config.toml
n_experts = 16
d_expert = 224
d_shared_expert = 0
hidden_act = "swiglu"
moe_layers = [2, 3, 4, 5, 6, 7]
router_score = "softmax"
balance_bias = true
lr_router = 0.000416
norm_eps = 1e-05
tie_word_embeddings = false
beta2 = 0.95
Below are experts of layer 3 (counted from 0) of a mixture-of-experts language model. Rows are named router (the router's row for the expert) and show model dimensions 224-335. Each number is 200 + 40 x the weight over its row's rms, rounded and kept within 0 to 999.
Before each expert's rows: "mostly gets" lists some tokens that are sent to it at least half of the time. This comes from a sample of Wikipedia text that the model never trained on.

# expert 0
mostly gets: "s,", " when", " where", " but", "ed,", " 2,"
router,203,205,210,171,180,254,235,126,198,249,198,205,147,130,250,179,202,229,151,178,195,173,189,233,229,224,162,264,265,219,227,190,183,168,258,239,217,197,308,185,199,196,254,150,191,202,208,173,179,183,186,245,161,208,237,146,205,173,173,256,175,200,234,193,129,221,221,217,194,210,214,205,277,261,227,269,216,217,209,252,162,128,223,197,186,274,162,174,235,91,168,240,206,215,208,187,271,237,188,197,227,262,181,264,196,217,245,134,140,226,129,203

# expert 14
mostly gets: "amb", "ph", "ib", "oph", "av", "qu"
router,276,202,246,206,175,184,232,177,212,196,222,184,205,169,229,205,199,201,116,177,206,192,210,242,205,216,176,170,147,283,247,136,230,196,244,207,148,307,212,263,190,157,181,205,163,181,181,153,220,167,205,227,206,189,160,198,252,176,211,229,214,254,147,215,153,174,107,171,141,176,224,240,238,146,212,159,182,115,268,152,173,218,169,233,237,228,203,229,178,259,219,213,198,195,175,194,255,207,220,153,195,207,238,239,265,227,179,199,268,149,274,169

# expert 1
mostly gets: " has", " have", " had", " Born:", " (aged", " having"
router,217,208,157,268,195,207,157,234,260,215,143,239,207,209,166,270,232,167,209,282,252,128,168,142,149,221,246,188,212,237,213,205,177,179,175,208,213,171,229,197,215,216,147,248,333,158,176,247,160,210,174,189,303,231,221,40,164,255,146,214,169,197,209,174,188,194,163,205,171,247,181,252,155,142,279,264,164,172,208,187,235,216,204,203,116,193,148,172,222,146,209,183,188,236,210,264,186,255,235,227,198,213,179,195,176,196,215,266,168,207,145,263

# expert 15
mostly gets: " St", " Sh", " Th", " Z", " Re", " Ch"
router,237,187,225,144,229,162,200,226,221,120,151,165,238,197,178,126,190,242,148,201,209,253,133,163,220,248,218,168,159,275,205,161,207,225,247,221,294,193,200,194,174,172,192,156,164,175,239,206,199,204,211,229,177,193,266,238,136,171,203,182,294,245,205,223,183,214,221,255,231,184,216,217,209,162,173,157,182,130,234,176,185,259,209,227,343,197,240,218,170,268,126,174,191,203,209,142,253,181,222,289,224,147,204,202,199,216,120,196,237,256,253,190

# expert 13
mostly gets: "า", " George", "š", " David", " Robert", "č"
router,216,201,179,194,194,217,178,198,204,258,139,194,231,203,190,249,169,175,243,242,201,173,176,160,198,177,220,160,244,193,236,146,200,205,137,205,210,149,224,186,179,176,158,178,199,184,172,209,172,205,204,204,202,165,200,212,244,233,207,214,183,164,215,207,144,127,216,216,214,145,225,234,224,140,240,160,211,195,242,140,234,196,213,233,159,196,260,293,190,192,185,158,206,259,254,130,169,159,167,257,248,242,204,258,191,195,186,193,268,182,253,284

# expert 8
mostly gets: " 0", " 1", " 3", " 2", " 5", " 6"
router,147,122,155,162,208,202,220,191,150,167,176,166,182,263,216,166,290,174,197,263,282,178,196,258,190,205,116,168,191,189,213,220,231,223,206,149,221,181,229,156,186,173,136,166,155,210,217,197,236,215,204,211,180,173,197,244,195,227,206,225,206,144,269,249,171,244,169,161,167,237,207,142,181,234,163,108,173,225,168,177,192,186,247,187,221,211,299,185,248,212,162,214,115,141,224,287,144,214,327,164,236,249,185,202,126,192,217,208,211,205,164,248

# expert 3
mostly gets: "ation", " film", " series", " University", " team", " people"
router,262,229,171,216,145,225,180,170,264,166,177,226,267,231,170,140,181,261,194,159,204,222,127,152,177,220,192,212,190,223,115,220,230,198,246,212,182,270,281,263,208,254,211,219,215,142,141,200,182,245,174,187,234,207,179,113,184,171,184,255,191,175,233,190,208,213,181,178,172,187,220,162,198,219,230,188,166,108,167,215,225,125,133,282,247,253,219,246,163,212,277,230,131,202,188,165,174,219,173,172,201,177,211,210,286,226,164,147,182,208,270,144

# expert 7
mostly gets: "==", "===", " ==", " ===", "====", "==See"
router,237,209,204,217,199,221,254,218,197,232,205,141,180,212,221,170,195,196,158,192,204,239,217,269,237,248,167,218,147,204,127,261,225,231,201,189,203,263,158,187,214,202,171,126,185,236,190,192,298,194,198,218,167,226,256,162,192,169,217,202,159,153,138,249,204,204,225,164,230,112,213,285,269,212,134,160,225,235,193,235,200,115,153,180,180,226,215,167,200,193,208,196,311,144,239,194,172,189,187,240,230,209,191,113,181,173,169,252,178,178,279,219

# expert 2
mostly gets: " was", " is", " has", " it", " were", " are"
router,234,195,142,225,263,141,199,151,183,216,234,278,259,205,205,168,134,167,205,206,117,269,183,173,221,177,265,180,264,218,213,220,142,208,199,170,171,135,231,229,193,237,169,236,197,132,170,270,175,164,232,174,166,178,239,127,151,221,202,222,269,232,228,171,274,196,103,220,247,165,110,291,175,147,182,263,184,205,229,156,198,217,162,210,196,172,181,171,180,198,198,224,211,197,196,178,161,232,196,124,224,169,230,191,193,149,147,200,162,202,186,199

# expert 5
mostly gets: "    ", " ENG", "|", "-", " IL", " *"
router,180,173,217,163,189,307,292,292,190,150,185,165,194,230,178,241,130,262,214,172,220,128,243,229,212,226,220,187,231,220,195,247,231,144,177,161,170,222,222,159,192,198,153,205,177,177,164,192,185,184,216,196,205,168,160,227,231,223,313,221,247,202,190,238,159,207,154,177,147,272,129,226,190,187,216,171,189,249,254,229,241,205,200,165,175,181,255,257,227,212,234,181,172,229,239,205,221,200,207,247,208,171,181,132,214,239,211,169,243,204,176,225

# expert 11
mostly gets: " in", " as", " by", " of", " for", " with"
router,217,229,192,212,181,239,157,230,130,157,198,261,224,142,260,173,232,270,208,195,142,165,170,233,164,239,208,249,172,182,195,225,188,167,211,144,228,165,216,204,146,219,223,143,215,230,191,240,205,210,226,227,228,199,130,232,209,257,266,249,186,224,191,200,157,173,171,174,272,159,156,206,219,204,168,194,150,187,193,99,208,277,198,146,215,158,185,171,223,250,125,189,175,253,160,229,175,199,131,212,236,164,229,225,187,181,262,236,148,284,207,191

# expert 6
mostly gets: "s,", "a,", ",", "),", "er,", "es,"
router,163,140,237,238,172,215,246,214,199,260,144,157,147,172,178,214,158,178,212,154,180,208,175,154,167,199,205,234,199,171,245,183,166,260,142,205,255,155,209,213,193,185,274,211,208,180,96,184,260,153,192,186,165,189,240,157,198,203,196,212,195,210,168,178,146,212,268,207,229,231,172,215,222,252,298,223,193,225,170,254,135,153,295,177,148,254,114,228,241,220,205,207,224,211,219,140,195,244,174,182,150,213,186,166,214,275,278,206,172,183,157,212

# expert 12
mostly gets: " the", " his", " a", " its", " an", " their"
router,216,232,153,183,263,239,211,231,155,115,159,237,260,146,153,151,245,193,184,174,234,181,260,196,190,145,229,181,143,259,186,237,242,163,248,167,218,226,146,235,247,300,216,245,235,259,217,168,262,183,190,221,239,269,221,193,131,240,217,262,196,252,168,195,247,200,255,175,155,241,232,155,191,112,187,192,145,179,167,141,236,247,208,232,200,218,258,156,196,193,123,228,149,205,136,184,198,189,227,123,157,224,202,196,181,189,229,225,240,239,114,149

# expert 10
mostly gets: "–", "′", "°", "/", "-s", "{"
router,212,198,141,191,216,102,168,172,189,168,191,200,214,265,249,258,184,172,254,224,205,179,197,139,248,240,203,240,166,185,203,201,239,136,213,161,249,153,174,222,174,173,96,252,146,301,223,188,155,201,204,194,180,228,176,216,174,138,208,216,184,227,280,162,200,234,222,245,153,254,195,138,238,241,172,211,209,177,264,198,240,195,180,205,219,188,204,225,196,164,271,199,238,245,143,190,205,190,154,173,238,211,241,225,195,178,152,201,198,175,269,191

# expert 9
mostly gets: " |", "|", " by:", " (aged", " %", "°N"
router,141,207,254,221,126,234,192,187,211,198,188,217,146,212,181,243,150,136,266,229,286,207,198,177,139,181,199,181,156,154,165,222,146,187,200,229,155,183,157,195,191,211,217,220,119,175,243,176,183,199,171,202,178,192,161,222,183,164,171,199,191,184,144,181,206,186,249,219,209,287,241,216,202,160,173,206,197,217,205,240,265,223,237,223,208,217,154,199,240,231,187,255,200,163,153,172,163,206,183,182,197,198,149,125,242,214,219,194,121,192,172,196

# expert 4
mostly gets: ".", "s.", "es.", ").", "a.", "\"."
router,164,188,201,195,170,255,206,176,210,195,279,229,185,199,190,235,203,170,159,239,223,189,201,215,296,211,255,201,244,179,183,205,192,253,133,182,112,174,252,134,201,155,184,147,240,158,153,170,203,173,208,183,284,148,220,177,261,190,144,166,209,134,177,212,273,242,250,224,219,162,222,188,119,256,231,210,214,226,189,229,103,154,161,177,201,208,190,241,148,218,256,132,214,177,250,240,257,209,242,233,205,150,223,187,211,277,179,154,233,147,269,221